config.toml
n_layer = 8
d_model = 512
n_experts = 32
experts_per_token = 2
d_expert = 176
d_shared_expert = 320
activation = "swiglu"
moe_layers = [0, 1, 2, 3, 4, 5, 6, 7]
n_empty_slots = 8
router_score = "softmax"
normalize_top_k = false
routed_scale = 1.0
balance_loss = 0.00315
balance_bias = false
router_noise = 0.05
init_std_router = 0.0396
lr_router = 0.00085
vocab_size = 32000
norm = "rmsnorm"
norm_eps = 1e-06
tie_embeddings = "early"
optimizer = "soap_variant"
lr = 0.0019
beta1 = 0.95
beta2 = 0.95
batch_tokens = 65536
seq_len = 1024
train_tokens = 436500000
steps = 6661
dataset = "wikipedia_en"
Below are experts of layer 4 (counted from 0) of a mixture-of-experts language model. Rows are named router (the router's row for the expert), gate (a neuron's input weights, with its number), up (a neuron's input weights, with its number), down (a neuron's output weights, with its number) and show model dimensions 0-255. Each number is 128 + 32 x the weight over its row's rms, rounded and kept within 0 to 255. Numbers have three digits each.
After each expert's rows: a language model's description of what the expert responds to. This comes from a sample of Wikipedia text that the model never trained on.

# expert 8
router:086088184168143204132136094039072039129096136134163091144071115082149129136118124111123130155120154156111130135126161176157188158143088136066136115159139132100149078099095160128107091065085124146091159154139138146169165127157100126150085098167171111119086171180061132140148098101123122153090075152108103116105092142204117084120162139133093188159123134159128168180065175192150102117076162095104154120102186077198098113101093148116121139137183091127135182148102191123188093146138099156139097124152118158120110181118140092097143147127148149091131066129057164094110131144120077140114149109153147159180124106148200120089129134146142133097063158100108114068122124107125121147138160096147113141109111165139124157123099156156089116132060083110100155088050115170161175119095132
gate0:081130146108119119199116082100143115108118112092148102204094145113129151142122106131148161142099140090079166110109168130146124141113148141123103113127084163092129132132133160180175127162073145104095121134094153173138150113205152104092137064119167176105136170085147088126167119121101140078180108146089105176134135112138179034170123211119138154109158125139115149106142112117155168129120152103142116120117150113051117140158173166134091065104180141114139157094083124092085145113158083063143114162144185092095105180226113112131113142170122141172100134153144128164155163180123077183133133124124157179137097113129125167061145161143142131135131146102152085104203161089094150105087163153192126165115100118128062090083163141095110090150115062186092133065102168142108118119098131
up0:145174093147100116053142157146121131182121107168149100045144110133139180138116126105144163061115138120154089084132113099123118108178108121143175114124170126163113098138107113127132066144168154132160152129150142114116098099111120143169084130133108068155109085157127093134105149103133122156119138109161132082115132162188129179120110101123081157181087101139130103134151118163061074120166103159077131098134066130183105142152119073135158138100073146118142102112098187144154105120137139168110156138147113138164150069080148139152127150069124109120165102091097067122116047111128127069130145147144138095127183130090155053221061078126132142113164060173081122167101104155144159137189142108072166093123181129160182134125132119172168157060121148050155091204139133119119164115107119
down0:104075173167156096175114144148101150135152071118073131072139105042112116107094066056134163119074149094118145137071182155152155083093106141143123117157164135135120113118075072151174139130042083152144144108090153170134115143172093164127119151164082153168127127155101160066143196152147167128152128124114114132132143077168077101129080137131175164089127100153069079133092136110075112098136154107097162093151162169120200179092142099087168142117146104134144145124134087106126115126115145137150098119083121077116130124096156081121094137161123079157137147145096120115149076095160134082163131128135171099131149153149199117159160127140112119137145114089129122076080133122161121143105116068122162141151087091105159167123106104159093136073145101094075169112123129175195112140150110
Description: Prepositions, credit fields. Prepositions like in, of, for, by, and list-item dashes before credit fields, such as Genre, Producer(s), Released, Starring, in album and film entries.

# expert 30
router:132177136093145079196164113126101128143152092157094156157103142118128150135061094091122182216116143143173103201126125094145132086117136139185170144101120075111120086127175058189154155170194143128106172158170133145110086121161096103165105122169138105107133121141131152108111170125127155110108032123137154066144166141140091152136145134132162118097080151141158141207117085081104144164132101107098156134146182104113126143145103119120087104118158130152075137087150088123096131092120122128142109084165139099066143091143073140167140166131129173134075089087186136176111094135142109163109129112105088178158106087158101063147086087092091095102065100112099124152132082168105167143131123146096190124100096136144162131091067151103156111091121105099149182123169025079140157119129155
gate0:107160240173141127113135063081117121159135139102127150152132169104092190111103183090126098102091102175095150088147062103126059123130132125171143082154126152148151161124149085120135105106120157123151114071132114153172165096113148114182075102126152133136070120083141127096159161137147100133093122172144080140102109130116121068148142174114175111075142107096208102076198119094169108173132094138140109137115122110143101125115172150087167147115078165127096138156117152087166059129147150130147089143120145159133097132174156175132106119176177161088127206098107145164133101115162131091121131154141100106135101051161072127121113182161114049099070115063120112142187148150104162102129079101177132071112133149121115105090097097047109150194107163188096164105092151090158100124129111
up0:122112112137119145155162162170099080106173140140133117103151109179153055061143111178205088170178131107098135117113153124176157082096128162138112145159135138115153116136124182132151106151151129182170119147111116149092119090164139207126140161177132145146190072173182178136137093143095067090083140127120096144142164117198139149107150095109089138099071133084130121107121144069109118097150184164135156155146163165105113150155173084121168054164148166141207097138098156150135112198118114086138180113122085089139143100152090101097136153102135154182190083144162092138131201132124139122107208143139117105137151163114142099097139063111085132154159162192070185095084065137140142165128098124100104141125072158153161125141138180157069151111117127104191109169136102117142148144157096
down0:112197126142126093167100074110151103134099138154105146087129125120097150145155133129067158143107119163139133119168129082113082120124152141069136111173161141134132152121134078116094163053092107146124081114108192100119136131095147169110113177095152115129119081162088104089098085130155165134141092102123078111116145146104128117164105138106140140158162165095127130143135108153190152146138121107109145073099137107150159098106156110111144079101087121097082093147184126081103169094189103118123130138096116151107148119075118091187134160147103129129157117073054204175139133144115148120098140095167166139153153083114059140130140166094131116097167105141142140093171175152204150175064116119126172073201158136110120063087120119145120092149079110140057152112124172160140125104155189
Description: Commas and clause punctuation. Commas, semicolons and combined ), or ", marks ending list items or clauses in prose and lists, e.g. Pacific, including.

# expert 15
router:112180096149065151172083091165138115133107044119128145128141171125100169144090143169129173138099171086147120166147178150059152155095118160077099073082149126164101109150168082117121162159151069151128158095169120158137118115158127151166120192104110100109104102175150097122107094168175167098174157137181174150160128124165099072141186126155135141133174120163134126104095168103125136160154105125132114107159087119124133119141103135077148104066143093079115129122089160146176136151150113114174152160158178087126134163149147124124142156124123118104175169099082120108100125173145142116147143177098167164072146147094147131117117132116081106087162120136138093156146156184104056099159143144160130113105145115156211107170101152147138086179175183080085132143163104167114118114159145
gate0:157102161133074075130094185126141178125187028132150096098113159126140182093162178116160086134071169086134168172199108176098136099116231136100142146127119193135105143151092130106117142139051150150148098164156138095107093113103098179132140191113139123145081125190148097118094124155139140150118083081107137182186124134067147105134134100166127086111208112132131168101109103112095143140099152097133121135120172145164111162136139140080095139060179102140100087088135151156107109184206100105103139075182141127173103072123117150107090131116110136119134165141108089139159148104122121175134133126107136182083117150104103127131173119171156076170129107127159087164141138090148165091164141136158127122149144082129151092153125133088105184168104165151180189169114143150129102087097162
up0:163082154124159087085102189117171135140168091141173078115143129113119141107101135105179134090136176111157195143155112177142145125156213125118152122135144154127077147103087167086131117157077111184141112192125154096102104115049089141165149135115122137129089143160167104103098111175109129110093045089135135186131078122089121128141186107112111129141149119149158154103135081117107104167132138105100101135129156096167125108129169081121099161086143109182109079098148133105109089203180118100096150087154162124142155112114126174085131120135096137116118112124088122131174180148134081155124131123166096187101129156077125136133166096165137072146092117124166086108129123107134180124171162148139103131112142083154106107124125164122128210229093140144120230115119122160082108109099180
down0:119147132155112141144101090161134173147118076176133177135126111090112082194149110123141098113146112116154117086102131135098198108100133232126166148140140149166186058126129179130157157115198156125105091081170149113151135183212057093161137168111100100086164152137158099141132140138163166115147149128128141079138081112132132094159151122129141145138174137098070137139109096078140100131085116142121145068094149108127138121089104193137131138101098157138123167068050173177139168075085089149115154149112098119110122119110085128115102164154137127153130085150134165118158117165160164079113099117123125044141113110061079109129146118131131105091120115129142097172122167203130045121117123117187088196184087123156120095130162159144106087194140156126146138093132145054176153164119125
Description: Location prepositions, word pieces. Prepositions after located, near or moved, e.g. province of, canton of, plus mid-word letter pieces in foreign names, such as Kolo-b-kov.

# expert 17
router:140095134166122127057114140111095171102097158088165187145133112133173134108135142163124113115137091186081142110120109155134092124148167113159119125048154112119184128081101092124087126116094148048170192182168124119177104113097159144124154150148126157109139175105121099093106167110163164086161147098085116084126131125138173196107081167119129196120171129139140121067158106073118140118167109151132075190155095144099081166194159131146185158181126111119131097153151150131070103107093105153115097099153094077144088118081130049178108100129109079173108093051111114137152143163145167130099119149093067125125132140140110077108103138135169180162147137097109063077124118129114119117112109170129107144111073146163129103172136129083164167130136164089102144151141139149127192141081176
gate0:164192153123165111121115103175097035141095169105092171116116177134074179172134136083083121116129142136093148106104195162172210149188126138132127109156145079091100085111149118091133074088124126134118134096115140155148092104112113131157114135177045134131145167150133128102134103125151187123092162222166179146111096169115148171159144079083171041109225126123104187084089102178139109175160113123163096140098120131134121172067158110078133079110100134130140097156099112113146097077174129151126165160137178085128177163168132167142141157180139136142092132115141114136114142061149110124139120155121124139102132179133137116101130110146158121142131166190205115169095194100179102151088130123098145125067059109136102097200176104106112087165104110189154115141105130104130152093106116
up0:138130102085154118051133113099110148187116122107125139137121136106102098174128178177134084069100129101184145109099106163113107118110112083182118128127087167152146146159108122140165132128105193135126099071111125148121156136157109176119170068126157111090104163147058134090170074090155181180117126137143071104134166104177135138157105169089126149135145141193158128152149133109170080096100160144138119114188171117165091101144092142157107136126098150151175091122118138118189095148077087084130180115106077119110174181065179097162186116106109073104124095147139142124081138149155102201157141093159093108090131133084137159172155078189109070126183114092052168078160083173094106126157123209122065110141100166156161129110147115134146092147129142124111103124050239140086144140136158
down0:148121151107081169137125112088152124133110072154144121163145113140160121154086087155117083108150132159156094125171164182065066154159117114141145096088115101150129120180170177104132132134037118097123166090127138109171142176168120156145079090133119102131167113183103093148146125116133091178109135078178161154141110135155108123172152201164167125138117152197115054118120153069135074066187147142133088118154106122119162125170141148103125126116120092143118167108130118159154112152192133098103237122127133128154121179137136105145166127074155107085119152138143151059133153185090133175184109121162064087124121136131127132161132104145128151132167140103140117117118074185107119134131113132116061171125130110102106136177032102112158110207174188144080116140098186125116115128128169
Description: Mid-word syllable pieces. Word-internal syllable fragments in technical, biological and foreign words, such as pseudo-bul-bar, rach-is, py-thon, ucci.

# expert 0
router:139126144159165169052131159179136165122127137170123126125104141123075108080094190085130149123128132124163090082169175142118150167121137136131106117094120074130159120130094159110163116121121135100109105148158151161199167194059137133170150169130173091198085160069103142143152118149120139154100139111182078175157160126161114113086162101122108121144142176177139086066078123124111158049123145168143174073157115115143087132141093085154134096104108143071130127157098160097136110140154139207144153092132161177147112142164105128104163099078081099127184172102062171116084132130100096098095109135151146134120188140152149068081087078144128126084109128129149089190090141140091078137072193144047114104166136122107159137171120077120098123138148074137104083172106149118137133126147142
gate0:159120170092145108166148143125118139141127071108074125124076180136092155167144140132165103164088132133118144141053048120117149102145142077067131161066134117147077120135109138119119101117132053145166118105117093157137091136151115111160141116111130165112100167116134121123142131087119104186100105128109084096163173093084125131131114123128159104123125120143135093162069090112070139117125136117118118119174099114131103143097176076120122071150129136134135213144156158133124117133171094107165181132183172177122143019151167138185072130124171156145212162144094174074156145115134100141138161147112157099108156144101154112147116099099159158174114113075054122163162077089112173111131117138181123153241084174139142106157100092115148167108137059099105091077110132126193114135146097
up0:138088098138139185197144138136116109128161135121135185154217089157133108058107110099133166083170076176112145071141178149134152142189155142147134094130132111093146104104142138096110188112127178069118157112148133186159177163140098089140088082131172119067109151151106171124123184138110139138165104080149190156070140155168092097132132101101130135150137113114094137134138167125131097138132106131166178177057159134116142125140087172138156232082112136137102108113067068147111100185143138150116063151079084140123064143154101091074179145181127100146121151135116093136082082167183137147154095127108151148114113098163132164161171130115104122132138150084088161155090108182118087127138153102116075155087218117132166131078144144153114103111147132124141145168178114138080135135141169
down0:114082104127106142144185144125169102114135145140121105146125134115083118110172089119113076107122156144071109099126158068135140147102091126080146131112092145139143095099107138165158124137120221121150135116091134114134101100086094057074129110116058183138106131194173142117189047158080126159109163162163095151177086148170134106110127136121100151085118154164094052100105105107125164189115142095108200155216135114170165118092171139130142123124133124093123084094144124156110155165167116094045102131078134197109151176098106166118165127164146130192184153170157145112113167176148100146112139129188071113112194112165130112130100162118149102117115151084101166137143084107175115096114171119164151092164116104111124149134106119125071153190109162103104096131088156102084113167125091
Description: Census and infobox function words. Prepositions, articles and list-item hyphens in demographics and infobox lines, as in As of the census of, Phylum and Coordinates lines.

# expert 12
router:153077117143114131092126102100115134118086088157156139119198106135124124116121136073129168089149143128170150140155114153113151129130189182155179086150165188151124147127077071113137077164144073045150145118156198188160120123083151087139091155135194151079142135211107115104078082154122134101068074130130101099146156113159138162124128120155105160150083157166099121168074157104164108152132145190154165137130152114112099154109123110136138119144132089024109119097119180150181144114074138144139139153139162163112116182118110121127083099156111118143147075101097082070131130094144095086165109104129160146107108120142136060158115128102072123093118156133121182114184141109128125155139110131148108147180166137136156103216173141143108137085133113132168103081143128165125121091084143
gate0:144173137068133072115142143091114104157114101127147110156170113153185143137098154196153138114220076095082114137154102116122106163116114153121153115083130114173130151115155096118081142151098146175137115154100174181158066120109186159092151138051173095111113131125134126117168144102187155068129100102194103053102158140045062136118152152125058079149176124112109075098111140116117158101141118118062107063120138119103115123100118087180137117128113081131146103163153161133138130133129123145167135152158084137101177157112193168098174074123207071155075133158086169146081120083166137074073094192134135151085197185092139136137144130146125117157136125121058163074135168142113113190147151163115149093101143120104107096142139164091157160068130129108104117111151109070137113116042164
up0:138101145164090126130081124179143180151135190161120123149118139091073108077146119044117118136102113151157203052117145132110094096183121119135160073177106119076112134093126187109158134116150166083108114126121091150082147158098126097133153158180154134189170139123165147155067093113050107192140143120104122173097124111146139056106113111087135113149077150109126147135131119139147180155169107150144119159116132118103064143109076120123168141157091178140126142121177100140110172093126162098141100117134198149173131061122080076134147155102107133121130151126110114103152131145095135126201129073141093109158086065150083072131146131124171124103140102113176133141127105137158110077094072144119099168176159104108143121118167072202130122104064127127131168121111126149137088146179113
down0:139072123207109102095168153099155150142182132111122084092107107112137123135146113124146138134083125181129111140167176030120107108117150141107088132126129105094140145153139110091103188094185174132140147072131125135193152175134140133085095063211060111162136094095162142167116107152195150119150095119086082149166097124118116111178105147102147200097177100138115112112166173097154111124086087152123126137107200122129109115149096185136118123134132120157096152147115073103061108117147153192156127155157132122107074085154141035155138153114112121100148166114133125127126126086119101155145075124105092117151177173135115139111126087092140148128147112136127104116121156115191107152131147076156172161143071118087166201149165102117096151144141097105160114141146121127115149131129092
Description: Common prepositions and articles. Everyday prepositions and the in running prose, such as of, the, by, and colons after Order or Department in infobox fields.

# expert 29
router:180145155061078073188159128107148071165150105140059127140124118124148078160150127141118157159089162077067121139144153076125122129082128140184178123112152152110121121082143077107163149112119154144151186135162135101103125124106103163118091150149149122146137149157112176139073139104101094124087056149137141154199096149133092159117107114117172079096110164088159128152147133180167211131085127125139145120091162066132115161127150139079065129164122087192043112098144102174110133125136217129175114104148167124092142118125153146113062071128128166096162105123192090122079124106123165160066124124130085153123149080170111119158083117142111127149127116143084184126118175091120143116152151109155175061137125127140111174097117125110127123116151062132143172214144120161114070131166169
gate0:106189106115130099115141042148163107110110128098151138117103119152127135152141108111113107101108053143094102133132134119133127113132162186107142158091168149154119145079124135195102088130139175156119138193134128115174074116136119173109143088141133125154105089144176166106112081165157110128100121103142236102092125102083158212091097168075159156147140136129134104106203140123116121145136137182141166127126085129183153146117114163147136118036148064167136153143146096131123094149087183172086101127095147128124109192171105117139151097170168100151177142184120120100166113135156105142120100150142088106106072152112073050113116156078088162102120129098120174135082151131096180131151119140187101127152054123198166150135130105129175081161147122143094093084145142091167121131134126
up0:101155130133097108153069161146117089123105148114149124161144103138114146106129144125196097104037122137150102120092107158145091171156115215084136134121186109097118082144120129084114102126084150128140126163116136144131104115121073132125164139160158132095164118115181179115154090167180123056072144114127153136142103193106111107107145130073045110132122080076113118139203123162161151181134188154111107147162092094095135136085176096091101031118092143140107141126124132089146169146178144151082114160145100154075134117133089164132108155126159161132136142185160172173126052148122102152162143110089185215139091107114094111181156131060098130080128113173111162107087145107115121139137141065131086129167090083116164128151161163127139101160083123088076066125134149139130071078142102
down0:153138143096116109150159126068116088153143134144116151151139133140152137110126111094086150156191129111108114178124087122168100130174073150109097168184089072150144157172099123186125168108111132136220150183131153086086096132112139098123131101047092103098141107188187162130150101112140133180118142114088070100093114124139155089102090085119173163141094131138164100089098124151102116133141138082122130142175130099178150136127198159109099161114101109078128171117079156154148079069136152118129123108133117113192163082104121179138164178117126160206118138179095106015186134073104106119129109146094080156130149133115110126132044118089143127128063104151208146115105137139085195162178117146152105122113108083125114173119163104114109220154139139092098123092148089100160152088135107
Description: Sentence-ending punctuation. Periods, commas and line breaks closing clauses, and year-plus-comma tokens after dates, such as 2017, and ")." endings.

# expert 14
router:107066081183098130158088099164154156141119074093109075143107096129104072099180084096132133135129207136113174143118101091122133150118151072142100115110117145119085184137167128151149062141150166166116095133141139085136145080141112100158116156120096167162160121185084072128131142122159129186098062132189184156097077131182127109150138131091147134116155174119082132129159080146181136134166112172133120133101134119125141100157137106116080120131113118178106115153163093092157105132086144126178120070186105135141188160110148095083121134129144126167100103075123135126126132141176059094153093139178159165182150151191169176068141120067118118177107086102114190089107149131074164139136165089087134153160122149149137133124095075100151152078136188160106078204152105069136016147162112
gate0:103137127169163116180133127118131096183176156106126139227068176106088086138050117111122144092165172096116100107172153183160141183104136139152092129151138102119147070119147123137154064145137179172116163155105192149105133107125112113156102158153161133095122117130113161164135208126143111162123148180099143091095154092201147106149129157134082096113127153146192113127095157148120160141124088144126156113169104069200163149159165167112171108105176105115124170096153136155099110091146116081123186109161095149151115059162162138050111140188134149151114128204053168135144132145140117150135147147155137214157154079165130129177151127086196037090065155113165069082146139167107148113194107093150109163186128084121139185117169092136137098119111152122135110092135149136079122093107160
up0:101092131142201108118133131136130121139163117072126166194087166124071101127052095120136147086162170131105131129179131195169102190073126163128072108141131111144143076133182120125131050131127177161114147115125194119118098116130144167136135172154154114126128099137146141155135182118135152173118135168105105098086130088146148088167142139147120139140091152100155131136094115175129171115126062118128137141147054091188193153142152187114159125063152096115148117149166133181079099112147145085138199123152130150147093074139177152049116142179121156150140133205050177176130123134131135110135150142171132190132170141128187145138156154070149055099109119090171098080150145148074138086164113107138094185151103120113160147145153078156131114130111171133111093083132124149130118130133137
down0:140100137113126166073216131104120103091043094141116076067185117133158171136159157103147114161080131096119167142174114087072070098140132092135105126136160121074103198097148109141090089147147063096121090080119120094115113125117138127142120114126160126183108170108087117141127068158157094068157129148135162146144138099100123205112148196092206139095149160105134137094142150150065138137165173125136119074094118133081088145112142140181124125096182128057121141104114133084136112148097156148178109140043190156110111150134182093119129113106172093095142144086233056069148136120118107179161094079103173122109137103137102144101087152162119171153132145142188168128100131156127057109097149119158123072077151203187131085100116139064123162173104136129151140150141140125172107153129020
Description: Conjunctions, auxiliaries. Clause-linking words, mostly and, plus or, but, who, not, yet and auxiliaries like has, had, would.

# expert 1
router:143181141089107115152096096117103169200172098083155152100133113156109183136103070154117154085130107117143139152135113090099118101159155121114136124106078166103105144138170124079129122116173105190119124094085151158098133138134134179105129096112204115174150078106146147123158079145084099184091160144152101164174190104126133186157105121121095120178128132095090127087144121155133178080154116143146145162153170147124176107134105059086099087162175141115157158150095202162145110173161102161132101075157104149135066181194141159128156152137107122154126123109132186141083125084149191187067093173129063165109166145191106141176154157121166098139062134108169090139157119116132102164124151129100131155132121106144144183070055062114143131117205158158171103147144150109151076148157156
gate0:141097128119156152130146127121165158166177160146099157179096139162174120123161133117116092178121168135062138126099132128083078141133145069123139195172114155127164071138134036099105144099169114159149154100139126140112114113173115148148107113170130116142140079064192117134192121093131131190076129200118124182152108127113125078171072104146143121179137091112171160199189151130116143198084149086093132099147086165113105121122101147121031136139098083165140117084176171091146112182107055168119128100157129108109195161118090093155149160101146140159078101025130210176121152126195055110177080130138109115146146110144105144196121142105191084155134122083075104097088108141185144173083114167130180075146113202140126135147123133110154167110172157094111103107122101143102142200113153
up0:128135116108092101166135141114126136084072096165165093078133116088102129140120134114122107135157066111210119116160131126131139126112126134128130063090129106142079155139134216132117089148079112067155120106123109126110195146147148086131147140138154170122120158145062146143086140176108091110202134107095120060132165183154129122087165175117127141067130186133127098122059125140141140051164132146138139140138150099188148161156119113155161126117130152109112130205067097129135093071123199129150140098133127157136052111156152124093130084176112148117197183205116035053146106091073167165075149139091158198114157167054135126084105124147074184112111180147135121155127127098105115096173179069115065151103143112116124088103103109171101095110096109154135149135152163101175110068135075
down0:118166160163100074104153165123045094057167096130187127182125133093104136165108084165127134112176106132165076124134215104146127168094165152118152118131139075112074139121123136205075116169089146129107149154186112129103158107140148138078137119050081112136140137129129140142194071114125089077079110108106060147146124085123181094117134120050122138142146148117170102134124132146168133081188169120154109120124101087149114084119105131112169124112137120072115075116132149059138174082151145094162160118142164140132131111139168132129069115146173150165176157182139119117128110038118137100119220162179179162153162162111080105108158134135113121137109150058093124081152103133112228082130147161144132129063162119162145125113076135119162141123171135072081165120128064126163167147146098
Description: Month names in dates. Month names and abbreviations in full dates, often in record tables or after "on", such as May, Dec, October.

# expert 23
router:144172146128113125186095148118144094105155153092156109209161129152181099168128114197116162116170118124109133149108192074068137171096129164146160094102154105113114139146201164139108101091174119108070142120069125147090122171077088148064086102134128139072116086114102169103178186083079094108170115144133173115141098140120122152172137177067139076124087177108134127113181099105097179102125098196110183112111106093162163196088084160059174109138126149116076181115142146088137095190111105145090109171066078147178114095100168148146119163135150138107095168104143122099115132169139192110136102136120132105169129116105197159165048124127056087137158119143110135142096188125109178098165089119100115163107180078113125143102151124178091112180140118092137116119105130181122090129085061
gate1:133156169101084138212138143113097158117135074127107148149120160137112159165148095166155151039090085083121115099122158121155072164139117106149120049188086120131090144172170112116163112168137076135135058120107137160110083131134142180168121160020148133150124105126124123110150134160150153134143087113184123153065128069126107139094128125116109204073138088145156075058072121116188130081162120176112140072108166162091097102160149187117159102094108138167120157119099136108169176103069119139159112091115127134169120093188132147082154121125170130092133113115120095168071152078143098153105128115061181101097083110118125095097133165105063043126116160133154149117164122149100160051140122173173152187167109121158102121087162165135119142110154123059140146113115108078104142134099181
up1:125127141142104169181141165158129131098122110101149128144160142140115161114112068113146148097133064127108133061195178126143157156146101102088118057152080070084155105125175098126160053194190121143181113093133119133119137097149180104144189144089138165103156126132084124089127154112115098153191118161192129163108132144082106139130108154125130152070139109128160101143068114143137164049150169182090073153126176186077104074154110129143116103073109070147099185167098173131139124115051115097127148095084131092099083059179108154094089170113157094105157105095137098159098134120101113135082099126096132094178101124143167121123155181136137087117120125171181148128210107171140208142108169198159167106120161138199122070073106169156144086126107173111106171100123138094097155135123173
down1:159146176117098002115136058134082162110106136195090075210128121173119092123110116106145084100168187142122119103136168131122100143132109122127131106167120110170189143145144135117061175103186170096076129151129158143178185076164123079103121105134095113143155152072059077210114171085115117121162168097151139158135144159118110174140043185112119105110153149112138173123151134117139111139130162150127149188126203130162132127142118171117155143123141151139155143102107115067108144180164121151111074111160128087142135133128106128081156103105128103136102082061159125137125129088108152137128100151130090159141133164128188146135107067125118130062156154105114096131164132137094105125181100132104115117107165161124110124115158118149086027074168146165136086085117083109191075128142095
Description: Digits, years, compass words. Digits, years and direction words in tables, infoboxes and coordinates, such as 2013, 15,358, South, North, First Division.

# expert 13
router:112147114082133139155122116069143116135143058114084148157094139102134148108104084175179094104145122121122142099154096153139124112165053151135070098089117135143116165173151168097143127142116131135127155148120119154125105065167135152144160119120120142160076104060168178109150098099118104145150176131133136148130113103093091162153081119102147185145110081134107133117100152173155100150134147165139194197139112143138187068118144188086171215166100132120123113158083159144139159228150091150081158130082173154103136163184151124080143127103113102117100039180086140154223137153124112085111081119142149091158095135163170146132157134110155133144102197167111102106162161182095175136110100149049100130113093053095141082136094096128120157159125082100123129122141148095160156092130091
gate0:115157136115120094158111134120140104144149118108141061116127131146096095116197110084130100113112151135238126092160146074176141164095112117092172150091142113158106141166202167160148101159140116163121128129146205137071118141174160111138062107136082183170139079142067104156077102136176136133180122178103159143119165153109098091186163110140139149119072178109107110134132144126133174101166207172095121185198132080108141121178109139168115039136114193135117185080173136081171116142145118102102186109129133066125122127163103096130167111141095096104138136105073114164122149196114097138175080175161123115102094116130202103128104129150141097156165119103154098155082124124116130091129157144203107163114159098190147093125130089092057167162153161092119082143137101083189152134142167
up0:130080136155151150113132148146129117136139143184080162106161151132114163134108137201178154135097110141080118155144128183112079116166106127168107142106117140087156108097021084126086137102101157101117108151119092129177162062165162153096179132116185087155084212117172128111137166101151127134067116103105087091149132125092151152096116164140131097133153109131169134175116096156096096159089044116202108098077125148122121153103127140092159162122154082172169153136145120195044127113137128142111113139130111177154132137136180140154063149088179148140108122126175114077120161095097160097104153087088172096147136140101093150162188166122129175069106122153120119098168110149103097169113082165059174130137109147108078149101153184155207108114105126181121174126111165154091105127117104
down0:104069148144143145136104168114098196084107146143119148139075080166088135091084106136081164167126151164121102176129138168118140172143127124072124163142098094109181166111131076085175135116115146116134133148114118137147199085133185135104165123096097103119152141128210098138121146124123115084115075115102104095093118110125111116154060158125095147111115100120095119152130072138147120171100100049158177109093085123155126186189137146061136117124174127145080129191170107118143108137164161086094091109116091160141073091133165134109123157066100147141124142126165101128077071150144119151084165162113171175069159186083160119135160115121088100101143136203129138094148167125077176154127109152122143104075154134189074091108092085079173150095153154117214072180084102197144102159170148
Description: Indian name onsets. First capitalized piece of names in cast and credit lists, often Indian names or place names, such as Pas, Vas, Ma, Port.

# expert 10
router:184096096131127095076187088103171167086191084083130167183079155091089168121144133061160122108175079088085092124140187113116146079147114087140105104105161123126097126180154173095152100078133136152138142159089150088133126159134179172152172133128103105100131136088113151122135108090149149043126155104160161132130167171109170161156178137135170185160180099180108124150142141091103146092139108156105054161075144107146145107114177136120174163181187125108085133140086091097168108162126083081088132177072149163091161090181106083120133128132166101106139066182094102136112124109134172163091150143098138076134131131089108139153123117133135083094101085175163161092187105103083114099078076179120106095146135123129084089174175171096158109185101090105091067152110108099138148137097169
gate0:176198105111106124176100113131186116149146118110138094111089113181134128151123089076177134137115129173104113123133140172092134090128105171125114091108173117130150168122102149154147079176053155139089128054088117097140116100146123124126094100088101147173163080157133123112110118103110153095140101176094109103038136169113157115140145121135092150133173175105058132088163135190096121114129140129157130136113067077179114137054166146109164155162145138132162100166136083178128093146156074161151148149126137126155149142170117146176111094125116180032073126127145111171109115103137161152119188155125171118100091134169147132166121135106088153168149121159107096118168118135126126085071118127108165158096082162155109163121071110090188184102150121130144128156117160128092129135147089
up0:099107127138085196071125138095069130098156126171117163148163138072159126059142155185143125136151103097124160095158067108149106120116147095100137099143134102099068136149127112114091143078164150107169067186146138159098123192144121158176147129132180120098125178139089110145166141134127128117071166121103177171224124104149104143119139100118178155139123094168157167121142130088203148193161098108107129118137173206153110171141156115112103134110117137146132113080144105092096097052138130104043193122121147106114139056112138132103091148154121080169166172086124160078106110117147132088109116052126069151114153154173119117120154085151112123156158147137176138117071124086113123154150201090178034066173112096138138098133184105147099100128118126138098098134096109113117137120135112
down0:082134127154144175133069165116103151150106103182126126105148138086142113129138129107136150094107154110068153146177108178121148142098085084143114144186127094072094117117116103125143137093075127110186102134080118187127126089150101137124090144124130095182083141119128095160155098069115167142108182122059189127138113110110113104028108159115139122095140131112146129176161091123147110143164103164159162116137118141095131140177066126133149110080135097185110162084142133146158060125149112112137120115131136130111095128172086105071108103090137101126125150101150155084132099091115097156112092206088117121138098108122146042133137106116134132149169169187093129140125144126127130144174090187135092104164177130101121124114203103127181038151159106156074144182082155136156202136091176
Description: Name-start capital pieces. Capitalized opening pieces of foreign names such as Al, El, Ka, Bo; also infobox dashes before Municipality or Arrondissement.

# expert 19
router:103037140120086083121168087109109139155105132148089069090124103085122176086132169107156122149061150140115071161110131129131137113156124037120146153193142127164161073183071110084156117110126110087138164166156067082144102126125138126048154157181108166148066165081142063104148157133129166151113141135088187143104066120156193149123155136121119171134166105136112101148186144123187103147153156096147090196117112146077140075070102179122081129135135110117157155176127133143117139099104101141144109139103092106167162116143115130121162087153132124132075115168164121120111127153140050081185103090104177097173123136157160149149160136091170075166196172093126131162138108144131105157180042146138141141171184084046093180108207113101096127080127157105153145149091144061177134134180133
gate0:135096183126101118109143141093103133072202130086119143135075109117160100088144134146165141164118162117143028162128094068102128147110058115107124158072129047087140132110104185102134093118146123170155127100066179139100124151103149141083097100146160110169139111065165093158100200102081166146175146127097156144059095086080116150174151173142024140073094140148047155171152105144153152131143161152200144173172159132175147129179168154130139075138094099160100144144082159164192084121173169140155159160140083164125121180072126114181098164118147101108107149101108154139144094181110106088108161097155090111106104103143094111103097129169071114098118161096093167155128085196094156129170095093077115175123096103122127139112192111117149182117126098123134150125173102160091074161140051
up0:122095160138080110129128118087089114095176146070125124146074110144125130050087125153137169155142153091174064163139119111097114146111091114112133127082125087048182092074103170121151099124159087183137173102095188110120117120107116162100066091101160123166146109104152083125110205153127153166157103132104157101029089073132156144157138175153043145098082164155095149107118146122106151128124207139194118161157194117173157127165155140109114109188113111145184108129123177098148126146140171111134126191136083170120105182076169128162112140132134097095129160139121157149157085168093154116143172076134078093153135061125124133090082108157061107128137146097095152137127115202058141127198111084151104184139110134139149143095147120111131192134112080118143120129135115159107077156144104
down0:129141107175123085109156150102155143139100137138136110197122188128108092123139151194157119085186143144089133111158151124146087097103123141167194126075185102162116161117112068135191175068159149126081149082124063123134112103142138115157150095156100161094132118195149152094073142142126064152122147139126146118151135091194177158117141159102127112139116079080200122124100081119170145134150111153175127077136130188111134136116156079102075082156107113111163115155169129110178141127087056149097111108068151148127175183191106176112136096117090142144107149141108109123096091071161179118083092072095138155103168165100075149107136156148143127133151109181105166091131097118142127091092168106140100116149155124130202115131146174105154120161060128106144129099087222096124146140135089
Description: Sentence-opening determiners. Sentence-initial determiners and pronouns starting a new statement, such as The, This, It, His, A, including "See also".